Below are experts of layer 9 (counted from 0) of a mixture-of-experts language model. Rows are named router (the router's row for the expert), gate (a neuron's input weights, with its number), up (a neuron's input weights, with its number) and show model dimensions 0-191. Each number is 500 + 40 x the weight over its row's rms, rounded and kept within 0 to 999. Numbers have three digits each.
Before each expert's rows: a language model's description of what the expert responds to. This comes from a sample of Wikipedia text that the model never trained on.

# expert 22
What it handles: Lowercase word beginnings. Opening pieces of ordinary words after an article or preposition, such as ra in raids, behavi, off, bu, ben.
router:489506434454490465436504544542499478460559533471496488529497413500490481546468536536441442527490438452498486490485519472467477529463496468512538453555476543545512510482481473462464500508524475533523678423518461530498518472462465574574495459475474484492607499419505447506534497478527511532572505486455591497459456491389460549495512479479488513521451542445513523572441498530526538464473483541494540511447428491478484485484512508504427473559530500483544512470521519515545527527551504473483475471490505479539455465511504400489477524527449511538503509484478513631522481404474520462
gate0:476485528499511460463457533521520526501502433536475483473548447478539462467549394466505481524514469509513595473519523554521451503500504472465458525580545536489523559504438470554497429418573494578497454502512561548478520521492475474514557461525533532527533532512591537482563494455482572507418492439525489464459448526517490469478453538511527551506476462451471550559463498519474546497449457521403495531504501575486489494526544460560481485568481503487482564556451505518506524568576476471483426481476457466448494485520498445461501454412442520461544480500503524443572509573469484434
up0:498509544533489515588525562480560495504475500574485500462424476472475454455450525526523530449470581495446467587480475532495464510554435532503521521441456493536535413442530472490523510542530468457527460510497491459549498529455514506508461502513514464494498477480420452488572504494593481479481513497500523448575550542464496513561597582442427466472516499491468480498544534434559471497482442492514492468485556476495496528483502556493538427419516413506490525470535479492472499457531437560590464529452552516468467541491540552515500453526511502544514584540471491510577508504463409536
gate1:546455549472592475478512471537518550549530483522508529483564446455487476497497526522452492466557576436546520531473478511512539442521525517506480499483441575601490518495499547485518420488505502531558541524487525514444530500504481479490526521481500500419425520544423526421526534539479544496481530520551475492426477574513570535426561572506541534484484508451463468469422495530499535505450488531524522473452492453495400510471510478521499556496504567549592459504529525532494550408532571550517469539547479506531490424512530511501472481480546462481542467566557450474543468547479444438
up1:451453498442501493509577525489481505455564491513525572533519489547512463510472513487527480411446520545522480470509489529547550527473453495438470500621481561485505518534560525489453507480570538501554495475455530537577509506561480581454475482551489495528425519498464526516406497485487508559478532495548540526589501526551468513499496504543540468503441563497480515418514536544410412514469551469549475532475507560527412493511524399542483506444462535468480399497506449454484537499511514530525572526499483457455550471508475516514559511449490576491524462431506507503549504516505555464
gate2:545492509518499532469464603482485566488530467448510522486577517490542413553488473564479537448592490489475555576478527492463482531522460492499516539495519478597519453451521443457477509447471502481468507479517531562537506474432467495475461477426517585492502496522483565498443543467478561546514504515483506483539468508449515484546515512508509505501527512468454482478633460419475540498488514527532451529525468532430427503468545524513465428480501517487569532496533481406566498538500510512481471466491491450590487484488438513592536474454492544538590577562469530491522499453537452498
up2:489480408496490486470438482457475425499622480504512545489556512567546524464474485545541533512479508527502462452449509448479494533505551465499538456455563541450499476398412554549538492469496493468554520536562481434479524501559531469504502522482506469523518523570452515503567467472523438514530475409521442555485448504539485503415535484479462535475512471514518444502512488533459581493486403504472567455581503472579514462513510509464574476512482506491506563480467506550524457496586480525510539484512567539505578447439428495535472440499463542526494513499500487468480503512552432509
gate3:562475516481489502493488459527561532523482507558445489557514559420511467484566543502527502507510553576526467503460487533497551522526555535509533438551503543487483577526550483510553467466491529518520506482496407515509480481477457515429510511438526532475480454513517488539506526530478476515499510444532499507439534441499532474506507430436502460465427465479457521495409510437553573427483471396538529578430437496597511515571444503518480514519553452443470485432529608519455485570504519465519463483532537448533507423512475458509450454494514469458574481471516549520541466498455464483
up3:462464491555479500476559479453603499482426542504522473502509580456486538466501555499417431519597493509411525464502531547525538504521598525536563438515557467503499483478563510567536526535542507444562397507480462453452513509518513497601448508465432477469512497461530459516527538503467507511510513541445489452511499497500443431560518513527437488514434492475471437475543547480521559499469431486537578524538521494477485505479460548512491529568510557462509428466555483491459571531502511480518515474474485455478552445541447471534539507496456420459491470548527506496535516483484433508
gate4:444481469445518501520524467507566448468544502520543604516474515442534492498415577498462490444481485447474471449531495482520583565506508513545473469534524537566499436518579488529473588517587474490569533481512489458525591494497458549550454530482425515464558526482475507450529478471483485465445479509541439506457514456553528504563490493483523484541472440454525489530488519454515611489484487471565515465504502479469506495523502411504527480518568491562481557480482508437510603478540511494492481419507447497506473488461476522524561515527548440503416445526560505566520512539475543462
up4:493511521517468525485486501514468457436478489471444458580465513483518444449455487511455474477501504500525555545476495511465444498521587497567516534537557474522458557553557525429527497500469460513462494517476519536475419507507450429459565494542465509429504497485470464515511445610543505472532495450597592440519535487470501463569564490498530512550548485512458563490444514490467505439541494427515492484497495497529445500539496476464519550466408444534531480486517520523496538565539517516493412538477486488484494580577549508483490609522513496478411466524450543484565493530562525435
gate5:514459538466480573520512579515545547516526532451562527494500505515489495506538499487440589462542535506527513462464446475550518512386478503449498494453472522541520513522453470475540515476425561478555457566544459549424525508481484509575531446398469466509401480564526516520484548539486520473525564504494489452494474483513533476521485497545529463444496539470566440447557508546514524556538504426509493490506519531504455421566492502631492454535439507463483526523485517488482534477466525476474456575479466437497489483567522531495572575516455456491464512500544527504443518510467521583
up5:539489490456586533514470484545553504521551456489529500472473443506547489492440435494514481554464440488490440480565481507522529462462527479486474501426491488512543509474490528470566534521564457464468412517524482581491482538513537587469594528508546478422428510442465527602499502481547470488515523521561489516551452499594462493502472487531490562549515480528448420468484493500454537501554480408539523458472546481505501526444422503486508490530508451520518500569576496539493553480507484503487534519506492397507404506487493510471419546440477495502545504442500511533491548560479493410
gate6:434512471501494459505519630560465510582506557537429451452533513502474486504508512486437521547492587506534466440485551509514512520492555520555572450463544528477445436481491425526534525607539451499596559489536479513474528534499564461537432489471472429520509459431507507463525523450506409514518507499564528470513499546508489536530556520553526541482483540483448564490602510432489474446518552451444525483470548456521501555516435544525508466493530536459525494473477477475510551494410492510524528425494522516493486452408496503456433483518524502516490471503529498491492482495546499462
up6:478491505541509523479391551558463495530555518435474510476452492505535560486482563541432467561554550510545485483559463454493542485484479519511501475591539512467443447488503487451489532457520455496529514389462547525559497453462500450423512442469501478554460589460540481519509474496482499482496536487453494507514485455503472552488481564512516421524570495511492526529508505461437450397517523462498477527522499519453516548369493589525504471494584517482472523530443499550509485484568455502514501503563487512513548513486499453495489428532453521601589495529526541493509471562460493501
gate7:466509559538500449403510480514457539506468495518485429428566438554430523447523509503474578470497453468540560495547492497511509510476441514453539536426437522514536513500467578492463452516526445531471465457517517547468507556498482470535516477437446471534471483441455480515562521495531499472430544449474543564479473587510515474488455469504488463490566523520538480486515480484473451540522499530502502489476478504531482531486517507494517583512535487521483375543509566557496570474499520516520435599443551430564492491566520450427515486544477496522471554546508482490557476427446412512
up7:509456571482544468536491515492495553525492481558582506460563533502467423599493509430521479513523524477427507451493510471541537519548511539493462514555480498526535455566493491518496502504563489433547496583534530482491557480458491486454522497533512474570522460403504476520515476464551477427441503530562423524549527469448523497518497421409480501465441550562516515535530524486479509509537525467500530488463503462511466549500599467447532500611504446499494471476573610462511477521492473543418455477521505493519482513512538528403556553477450494448528442482508515469496503500514436476
gate8:525522567461465464454491482464544493513526556509470514501467383547539514457468578460517420504519527521543479503493516472524513515451473435448529489473404544458515490531513546490568467507522479466478514457456520430581504512523471463452487477474548464472466538486524559472514510449567452581504535456467493512520533413521537461549516510497461501468569501568496552561511519445564513471492507503536530527517444530477524488530593519468458464506471415568555539533471430542500524531519606484438528501493579490490548535519452520460518488532473483582483570469563520515542449512426502500
up8:420500434521485495578492556527444508516437500507491436483511469469462508495416562447460570478494489541501538550510520519455542417523453469509537454493551439500518531548501579473487537500538482469478428471460475496505473516521514534438535486494483496485596469542449492491514540507582426520535472621511457497523480462521496471536505523523506518490527548491450493473532500543481517504471494510476479524525444482448474520480458527493397432518575492516569491501411475552472547467512461570485528483453518579532435512489473507485558397574487512503466432516568504505552525538470533581
gate9:458550523509479464515511513638521502551435457496506551528540430511519448446490540487519506523430549436470499510493472525457509509498520481492513519525460557498547559491488530431502479557455547510527541458515498505487504490460472550475560478453433491513575550510545507472564450489481515495578523508593454527493446430513456536504507460463508532526517525430478499529433435518534510446407600431467458515460447579469590525498461516499484436488493451450467547460464512469504526540488481524468521472470519475499477470468443455483534428504532546499542612559544483451540462511514483504
up9:501492404488535512496525593500568525508488474479539472454465524534486484487466491534495512569532454495501537467448530556593517462397440528524445510482516387516457447497482562535540487446518518521546527500530526477586444446499523537494512468524472446493575469531477479407502430505414474507480492477436488490460533471496560465493541547462485496449476533484552506534558522432441573482430483516567532546524532527494482415510514437504411545459500522522521466525495549456515517522457486530566501492480513569456520414500553512503483538531517548522487435462510448541509476550516487529
gate10:515519474519527589551443507587407438521473513472472491462565462529550524500484564555530464564495491529485555501559514453436542408548536433489543416486503567503508519478521434483474470475555476567516445503493507483487469533533404476481523520511473461470369470470542457409497573513495513508545516438513475533425538469534479508491497474466515493473482569491425504552499449524549489511524415516486483510448475483446428495532448508514483546577498470453486533473497560510524502515501467542545506458538457532446467472539517506484488494508486471469452503507470438494458432471468567495
up10:572514526467558560462492476480559527522464569548474525543493457532561509519507493399497484490467567478420510506590500428476582495501494472477549476508506539457506499522487496516521466552435491478418510471464492477579488530547436587464532508512522463467535568457554526532547388503440455491512451501436546439490511429529482459510534427503552517524461468439540464488503456502448520535498486562510460498478473473484458504469416523478532475479457515436526512468517489501575507455504563551512497519490505550619468489533547558550455519457543493469430493473500509505478464558485498526

# expert 33
What it handles: Copulas and adverb suffixes. Forms of is, was, be, not, considered, and the -ly ending of adverbs like fairly, weakly, freshly, absolutely.
router:514548520546439467502571546515494510487570514489497527556533465477443506518496500483609473609443568488464471491476539459429465524501485463481505485535481508526520514462487476492483439508523514511502459571538462535508509487492526498574585476370495458568390484602478446512510450467537538529441500489486501500460487516536488515493525477469485481481534450460576565546568598508480527473540479537459532517493605490448500472474550559518510478412513492466514583473514529534543523515550497485463468443458529483530462468523517483500493493508555512463485488449510511410505450564489517476
gate1:452533503485435555496604562414493514531525486513503473556523523475493509528540520524431510412455562499552513498508498481511441462465486528495432493529492518521440473496441502472515490474439521474487504546454498449525591487494513473485530493446429522442420483516452515435514518464532547502522547544551471502477571501425457466501429485536468569488511436471494561531534474573522586488542538482517544511421485594491544449451526517516470438464468468423498508450425528479576483500490529524521497498489551440547509484435525529545513495435589511469537517499535528535488460461507490573
up1:505541480523522559467507421452512506548496533533471505564472517517548510493571565470547496481570555475491535534463505574451481474522481479445564509462520483529484479514517548445526541493408493446456471535525509552476483525510456467515503500485450481489450480504505507572533482542497511451550535448506509512553486520485447491443417446466426507531561472519448477549475485482515421515537493481505590464459560495469619454557517558505460526490471500582443500426531568456479483505460492532550465491571530504547493487539503446395502602503474510456516502508548461496508562439540468433
gate2:528490530404497503532561516473501546455559516479564516532496584480443441511559548549513572551490474481476485498523544540472428485471492538511465525517510555513503455468464470549525479472544462477461440617449534430500475478475460458484543467425491550566484515503568482497510420415497532517496461496511553442419519401507546557534490545471597422397503508450539498480511539561473520488497458490433448546611527505434515486491553475494512537460487485492558526467531499478500531489525522458519502495552474512521486450508457466497490512528473563465536511503548527446482480509522501494
up2:530444479503440495412530459559524558490502476545528473507439446543503467490545472495566533507445463568517460510494524445467478518488463438529452492480546533485587492514488533503488498558501528530468506477500498422503484590532483524498571500491422429496466535544517456457557481496535544518532506464467539491483546464495433531553444480602486454488429531501428529535525515522467448526460543421529509559465407471550494506507408489481397484553423533447441467446502465485481500549466474462446469482467501442507573507497519453557465531469504551429522544529480525510490466505498450498
gate3:530457456532442466462495552525458512461533519461502490485562526467483452522566463488558563505604451430420493508491508441468435490532511515503539457553527471457563538526494476442463461470547489492531549516510495520524500496533451540435447529515538457544479525468420554426502505516507478506496419548467572572567472548476517527488505468383501560476461456541574559526494456457461536539510437413506535518542491498460451497499449523532522478489549475477428510539463530468472511512478516495527451558463499503512491597440546471515477490481468519509520438449456440484464564525444513458
up3:474530400476446500468434447496523485513496464501494465528471491531517534485474443424521492499502605495486458540572527453548450487525540450507484421449446505496541597481465556513509462525494457535466550446470446500539525534514497512532533508515473492533487551531547428536575440500448469516527502494489550492473464501529434434515536454629546496479479463545444493546494526507524466565485544423508554501568473512552513502555474498491502589533494545528546492543460510522551455481521491432566461508522485495578483499490534446463501519550551359506493472501474487494499499514487563532
gate4:461486511478408435488535500514445598432533534452504518474511461513498530429489484485486533482444568466505512517540475505536508490473458514586465515618491519546478556495388458575477516466435528573515529540476487506562541511481553448458504521538555501532516563540498504544539595465492479474479475463469479467467545507512494457449561553527528491508509487451511498542537526485550425443462498559471511461538511532524450516484514542463404513473606546551516564526420509512515547527459488516503477566494488522524501504487543405507514456502559508501462492440564460510462502477542507477
up4:487465576438534482589501487483471462448506439476513499546471515452447502458541470586560507505544488478460516508479497515557601536457485504485456515469450477501523497531550451500529548484511516404592488516539493484444488446525518466485530483518530520521467406499466469520539429482525544479558479492513491483530514562544412524467429358486523525507461479543536520478580499515471516513535510432449419480518529427537476508496488448552525515477519519481497578576462503534493488544563530425449542450566555487467510500498535560520520509460457486539461540543481499547524525565510471501
gate5:518581564524549413530529579476518553534561536515516477580526456514539536503534464475537495494535528495497480411393452530523465484522488471483511541504475527547490522477545486557460524548566529484599500439489407540548526535477476537515553544508538407561523477537501504525502459470521519542507438539435519445512531528524462541578472464417498480543521471505513536522524493443494552518470492513517495511464486593532512436551556499484519505502542498461532478527470565574528501428516476459467559404509486515517504484484491470532443532483543520526599557510513468505534462501569486471
up5:570458552463546459531543506483474564491544473518451575533562458515523476430492538494406511558537469438484384518498502507509490475483416535504497452458533555501448501481457523494551441596487468535482540464497520536478498470483530534493556462506487521439482488432477539486456484490553558479473581549451461494494505496434481446501492513529528504518508530482416477484555533470428494487480507516542558495420512534505480484467511479492449494533574535462426464503469558441596552434461474413531492511542466469505512499441478472508535509494498435529440563596467506490524490546490444488
gate6:540511501462499443541465481502488479521501517502551548472524478533503538529531453486522469498525491499545505553538479419502511516554460452556547591405505481475496488545504449440498444542532492508507533442488442483528474491535491581407521574481523455481528481567573528526484561405569483481511551512470434498484500491531537547588443600474460468499523473484588498509486512521546513393558431513485565489501503454572460482483519560534526492526472457484492458496474467528505499465495563401524524455432564552405536489552473502507468478480522514482490500477444458494539513445542492502
up6:440537457507451457532504492481529504450468500472469428508554495477527520542521411502552478473494497516517505470490468490472481484493524551529486514493595464547585435478433468408519502574462462468511483450531510380541439583567456566477528531487525471458475513504562505471554525489538500508494519488479440540520430503505435483477457545510497466480498453548444480457503518477465433382510563480507519518522498474481502468505532504452561494489537517573544499543571417444489518475497508541525514564551605495482474487497478445477497450504543497493487533503534503550522487397552561553
gate7:503551501502507482514528449446525445495524578418478482467447532485555468456480527520536470516424481506501451502475512486517414482514506552472491455514485416529454505517445503469525505502432484546477493536442492483466493531458539565544590557525489425488550479547542489463434472521467517511476468541521566476518543503516512493472567495518418480465452493534540518533461472524440491499511514569413441562591505503523442524532499618463471394506579488487500505450496570481432533566508462466440475511574554466505448532474432479472569457448519509476501496510496497478494494475465558537
up7:513528483519488446467527496399459499531477434502476535490484494510545457503490514423463547440512492473560525546546535523535425429506509375527474493510560611487474574488462493524512536586535459467511461568567504559557487491565450552532426485494482538447473530532498440564474540500499507457480477468460525493487534520541459524513428565509498444553579558435504488462514470509506494504540519510506590453485467469531459562448531478470495503526524529471552483428425493517427505469476515559521498505547518509510549472484482502477500479513566502440536533445555460566500430483522513486
gate8:495445500452483507422494477528577516507526537481460506486452534555492536481507525509553543519497484564494440498466539545563534462585548495501499496462456573447472460435470529503501468506506521486466529499468551524478530511534513456468491420519489457531511472508524528486544632458514553467509491467506474463474526408503539460511491490535579472475461480339436530451572484501489416504498491448539464518469495525465471386546588511421486493533505441546484491523540484509546460536472471510481493442473441406534509495547563508499463495506485531467462469426472460472520511508469515504
up8:481536515499490510562492506452469415543565506444458503567524473488446505495522412461561505569546533527516537483496508455533443497473547480532437524532506521513494514441508518427492512512456545503464542531445494508519522521439473492482451507453479506471531457489541512473456558522525493472583513496425547487421465536513522486490550473436573516483493587541513455546547558529502486501509508437543479445556552489567522507507388481450496467546530479443551425510445531479549510455511529467578414542501567531467522501524474452608493473484470545482543512523564453512551500428528496440
gate9:514545514371556476480484531479536549507483502499514451569565511432430504492520460508453481497465509462435489523442482521458455446523438502527500560580458457482404538461514505554477501504529554416471465499474547529499509509528512553542510477560540534474433423568525497422488480451488488558504552476508512470460505505509514493500497515471471561435542421427487537501451478503481460511505542504435532486555545494523474480480471479458434504450536535490479510512475468491496511426447546573500470519513470503563479496436524487446533483520504549441489530578393531591526505511579525459
up9:527434492491421458539446443479487419458515460532475521521503489498512530552446556572494483511546451520515493503532581448525524534535463436519474498442487510463505549474493454443542503491478540447504493533474549519480548548526452502442460533517507570488488537582513519544503480522429446495510503504500542480486424523508438471499477498494479463480547592516452536470574480541507459546501590519481513526484494532494424505498439470435527485450465566482484478415535540502465559586575500578497510381506491485480510447511429532555494516524552443476458479466501516575433464489461475563
gate10:458469520556536481441550585459428445502599456469466458545465496569504497473574435517488461496490499475476474537564541480453521473493417490478515531586494553496450543469526545523452476525457433542528538460530443516510494513509507567504502548466593438601492524467488520505506526450449534474434488557588491495483477476515433513480595492502450514505491496488474492522471563457522500457463530515519556528540534532465594503478486508527514523546488491525604490496487543532526556467559488477510509425513508534536535418459480473503489470414540526478570539489482502431480460502494470475
up10:510461409501443515432528498566521554428586566477451514497484517502534552466520598499419522520488483436529499527536481466481461551515501469518499475504515515477520465492469407488592548491523472472508460483552500512485549524445456460488507493606517519471493526478584491502537427499490479545512478479485438502546511405531573551530501556460500526422544489455500480503567441479499413500466443546480502511478475535578459496521490521512499521474547507571477430436486519519594508488522485533556434566553501479518454529444506504425495466557456495485478443531489484495485511498576500488
gate11:441546496512559491471526476447546505446505498518566550446510494560554581496470510514575465470470594480530516512477489453477502507527548479472489496511498559471455539552510438490553515469523553504536537484558537560570501531473482535446514477524479476518473430510505470490517418548547535569457511460479466503415458504501535479526483490486465529483485547475500483530426552504523536492469431505490518601549513564572568501515507425489599557464523455431534486469455536478454498541544453462508510423493540440566555463462493508588504478506479468532503533487446468556553471517416452536
up11:510541483497505535546465533473487549491455438426467551564423557573482503563549528558505537458437512465466447529498552589558485473536531492504557528468435459555455477560524460486501450476471501484542496492525483485517445468554404485478567538450439522530458496536502541480550449508550463434439494514494500443564448479532498497480571458474478581456508475523541427516457527555567519524531503508482459565434523447540480476481524503537540456581433452497452509511503480524491544510533463525478506500507543509516447582503506464445610477497507498548509509565510463507490467511494461434

# expert 16
What it handles: Clause connectives, auxiliaries. Conjunctions, relative pronouns and auxiliaries opening clauses in narrative prose, such as when, which, that, until, was, had.
router:590559392592446502499482525541473539464525514512489614549503476466496529523532522500551440526465493479497468489473510455503457529494502465565497478534486514542514529451489459477485519508514512522457474453539439529516518473449437557429576461553493454487560470577504528510511544493546518532547528463480562471466481516544477523475536477458472506497478482453502490342590460504485528490536473531496509550413474489457474484494561554513574486504527632476510544462520530467515522540535491484476475486483530461514473478518513586484509509530592507533499462516476507448537460582473511468
gate1:570545460491508531525513507407543496450484460533437440478510457477494540532529481463494510492500549505584418422441454446478585526552488509476404487546513529500486534442535545475482514477476453550545478481529559516542436513527505498416551474459547490519520571432489472469497535535501501549548517538528490547421565475619482521545503461489552484503505465499552541461472444497493458571482411479507541469466493458478480493515524480422558461529577543495475532475498484477481550524473437467440490488529456467448457500481488570508565544547507492479528461461527535431530493481458467460
up1:391515475469453503516452457485521476573496528495468521468465524544476508473497496540473497559490507516510467493473518524465516437455545462515493505481476501576573497436491469431483470526459496486503535514554484432558504573414436528467489477497490524455472566521557543540478477503529496552503523514547594515476496466500550475460490488542527505508545546489522428522474613477487426547587462488508468480480428475484579542493463467509540477484447602544601400510515515468427459521531524543481475484532471485575517553475516556508540439497433548467515484485491461492526462486482556430
gate2:565476484420474485455489600480503485503475549467488483461431459478492564514536421534495578546436542518546494492512472455431506479491520517498534574490514476504463488521488480465515474500486497460499474523539474387460474453383552505442487478489484474478530485490427490526488463464479569556548461444510496488583493495496472623510500565533474430502478577445525554525467486491449534512530485501473469559478556506451444568548517525508484497486585515505531538449553422446462506482525456458510466476500487430508463410504475515512564462528558487453511475453471451472503562502522505526
up2:522516502494556473474489543411564529447465463464509441502498486492546504458500514496572452515515526443516441514489464489544454514492519582494539552616474492541475492517453566474547550489525447512442575466478487539500507564453460520489440539500485584458547527455557541523473492432447510424560460491463461524477492470421501503470466528471483530571551549508531531475453547504468511491452477470525467532455478507479533527555459472553486458574488482541540533478441492428570494577500541487474491490482466450503419535455475458544583439514506501539557447502534540485512540464581560507
gate3:435507539475443408411544514484495531388517520535457556524576529513558509522465510451614412511473466484468531508532527530468498486506521539513419485500518503529524474557456485584501524476472497509545530511455445528547452526467474514540496491484536428532497464504569518490486522518524523478484509421515490468549533502498463542509564439522542525502499456570588432496503542536479488512476528501549472521474516548517541396627482452533507475550495523497527467427562486467525558471545488539549511551465525440506459429485503518470511554533512440535516502438514496448487461461502499540
up3:492497526531413473468512523477479559448531467509552550479485516469505519514482536498451429481541514510438540544545537484469541561582510502530464483438519558511455516581465477475522460502518515447481485540493510519495493456520477566526485508532490481520497459495545513489538523534580491529533532437440521550574451481515545551466477602476474502489560555484540450561502463481525578507475556460506501461437554576519428445552534528544534482450413521491527514512381483575496482495445491513461473550459492472564529525542485530448459570545510463492397523442532473511464521556536510559
gate4:508530543461544501574423499473505457543510493529437563523546514539428523490492453461473423531500513579510481438452466467543556453472503462475540541529471498620501506513539472506509559548473464520499420492479394514463492466497500468526419510538475411488553457514499532462487456456508514550484504438533532527543481495584517520478528540528508481599498648496476506563482513469507539490427525520522473518471576551522544512476502526542487470528494538533491448476487460531488449480438502491491490482512458515538586450491505495597533555461516432514518440517479508513504491561448500501
up4:422519501502480513522488480582515484517520564546491582534437506522544458514460508449518567481523577426507506435538545497486476456432464603494443471457459491499503531510536549490463510525560538436465556458444491552539503557482502466565485495566499507542468481536569480537489413538512424504493443501508458530438492531513541490509523448522388519518477467461542510513535476416535495531497509490504526567543531454568491483487490463472459418480499546514511450549555551524539520479563482522523513531420458410474509461505454489454475517535522517506563500422537491510446535514419510488
gate5:494410478543474491433470501510454400515529396473516475541500515485551516446546527598507543513507574490465498501488508542493486438459429569473468536514503492504528483519467472446540530456460510543511496490494504518535508466529524512494528461461467454473476509396483483468508445550542472544518507546523519480511440413559502531539486522456524526427575478443436500481456483420537510465523485535458520464514482550536549546477445499548505497529551529483416447424442451549531484487486426499455578527534582418497502462549517463449475507449494534500479465456468474451503420483500466452
up5:435475513528444485473482472494439524500541467455453586557515517480529440501539489539514483529501497468553568476514529482516497555480474539430437466474450549457526522556575471472582529526491498482455514553489446534494471468459505481525534491449481503547491543541506532502554524506448421524468537530419454477574510469521461520467535495546448476489467485542494517529509503496474570483426465562489542501494515516642512576479475545503548499479496495475486383545574625479468509474506455565544535488421417485553503467548516504516570520535543528517515479533519518530486535515436491510
gate6:515525444597493528395524423534578466505480519546490521509517544510477449545492518537499466509517476487486495444485493526519522525545484525503539495476448510536548494512480474448541551506530495440554483453496506484461489469511536414527526514550501426485527442577507529519499530444469446546506532491488494486541553491488481532416513530527510509531461524545566494600504510517525478499527560485508478473445446525437562456568501505469568494534505504445423448472614526464468396528469570497527525581491440478480493421590513553535511575516482535450530528499475581487534514475514441519
up6:474500528445387513514498453512539493494532500476464489471401452507529539487486406473506476519525441466453521437522521509470517458523564561545504510482485505431477516503479461462461574572473566463550511509467494552515419499465495486485514545465514546494563506565526513557524482485510455577515535538446525515572490508509501498572530473565567505470537564455500553430433458503566448473484537520493498480479453582513563521447512518461544538454544487523508426497473543501497509572472526450478507562491477518515520475541505472535542407504509477595450470505429503448510461515466524404
gate7:528484534539506505486551570483503496450484452389494563480456568461461463492507502497508555542478483487546454488408488546552532502485490510510467496525545536557468516492519507470435532506516542459464437536529459495513476522511512544440504510440505450433505545499640502461550520504548526530478518461582522423483551429510526444478559582503515471507544598461547502559542461432493469495489409470469513504459468534547451547524441554578455510513469561460517467461453510457507478489501484493449473516477436544496424472474505532517489469520518433584504525562500479433502469491496516483
up7:557473479513480518565511555484496557516494537478566501485508541479481451538594573524518507495469589611515603455458541506448492519513425516475534551534484489380501451485429509563498504553536466525560504465549467510470495457439585533537558541528500446423464437508528533467487481525526526458487481448496484519481479494469488521524489456505545521507436467466572493478498518517524514451513489537545496470545490464436487517498566502491505461479518524509474544580514477478591447485558488606466504560427507466518550466444534455519480519472508512531484480487491470485522485528609550491
gate8:504525504517526490508572521561512536484486493510458515485466466549511581497446551470456494541500492494439508457514450580519490543474440507541574505531458488486477492501465458473490450485486458520526491530487444490446502451492492577500525510486500506537486492525568546523587490452515479482452536614517428486414509547510502424526556474514560511469468438529525421537531504515496518484449472469609502544456495472480487566499441517511437532597481486456552538517482563452562465447524510456521570534443575487513440540469501484451478544505543561451438603536529551524477526516512476554
up8:532515436466480590521492481543465463513472444472504603509467509542568453500566450513507529478523534381503471525504536489522575465545444479353515465526531445452489543516469472477564499531541525495455548522587460533560547494526534481483536423520523509532557505464482548481458510485495589503518527430473519454523466491557449475504412564499471417532465490524487467444508479537478486450490506527472490431492506520470535457472473527475530496510543515499537446551543531428548509538494462437551542481597468452546508506495487536561469450476467464480529488496487514535515454458512512521
gate9:494496574523459440520508519537507482572532485515521496413475465547474592510451579545489513457519565496497494485524527462473498464555526522499497451446577489495540569567493485476528558536597549487435565407477479495499491518485502570468491471503473476471448496532480487506422478481529485482498545442521480451498526471536561506483465486485473498543491450453457514439484476499469523558453521441506453531554518492582459532528442473559402473520592539445529470528495524502453530565570495507431435477552529435444439454535523521506489562533488566528469447504477508526506495572447506501
up9:513470462507448480425499492553547527540435533533511481503544501437498468495542563541529522565486550527468479480494501476498467604483483529531414441439494547532466512535472470511526504517522597510586462537485586461470452466524468494481525429448562492479482491428495491487492575544510547497497505516509482472524545439507475498517497525500524467429446443532462504532518552580509478512493423505532518515547464516491477470491469520461533564572538481500502540544485506566483567547571453482458480484523448463467562503425526572488477430502445426545478431510545477573413463507496557459
gate10:502550525498547545496465570516518481437504569519516489409523514512497475568387537504433477496459560452518491512434502541547493505538435497511401436486520600486471560512526423528488463547467469476492437543480450442537499456462495488470537477520497486483553456490564506560540518454452463485454593536553513488437511522481558430457488548524521399481469426483508518520506556495491497475488519533566463498439566443490498583474474514568519468522524486433481462542514497467478528549509519505524489505477525443551518451456483477519496482457424474499530468489472512460417478560483500532
up10:514466500523496459547512486547572526512540439543565412537556527509484425466525551552498515472496449515517495488543495562484518575535530482569592596470527515507526415498504536438535446580475506473524473549495520450591486442477583510484496512532485518484521423479514537543499466507500471475523502457514450478523484477497524578504445494517478514474440478487466525452453482483509481487466534464590492467562480492507444480467429509492437588469491423505442496491458444520488515470522494508447474445548523480538498373486591478427543501503548518425481473525527533516546499493541505468
gate11:530521513466497548497522452465463540475548447529504452521540472502534477472479511459489464461481526531484457505448571495487490434512501492493468495474557545505524521534473429510493513487483532512509453473504416490554470546508442562528493481497496490539464539426574568447538466540470451488468525438534575530432499480472490483440531517458459502457408521504501527515488569514524507535452475479522506463459580543420502540483569513515506494418505583451430526435498461495516526484471480606492427614541534522574448467462525531563574544519422475493432488534471549468503470530441527544
up11:437459528460513443516517507448506496465542533511493511481586535431567495436521545510476527453546462462477452512469435550525484515547576546502559507467423529541462514538490570439554517480497460491540535474526451534473507525553505489449486432498569447474483476583524480470503471505504485440512534510456539499544589481562494488528496513498541512505612462587474482486428539612483514448531475468487538524507456531553494462514459426472508524538585505500483519452502550499548514529559560444510515467572507495453538495542411492538504447505524504552430555506481553525502511511488465439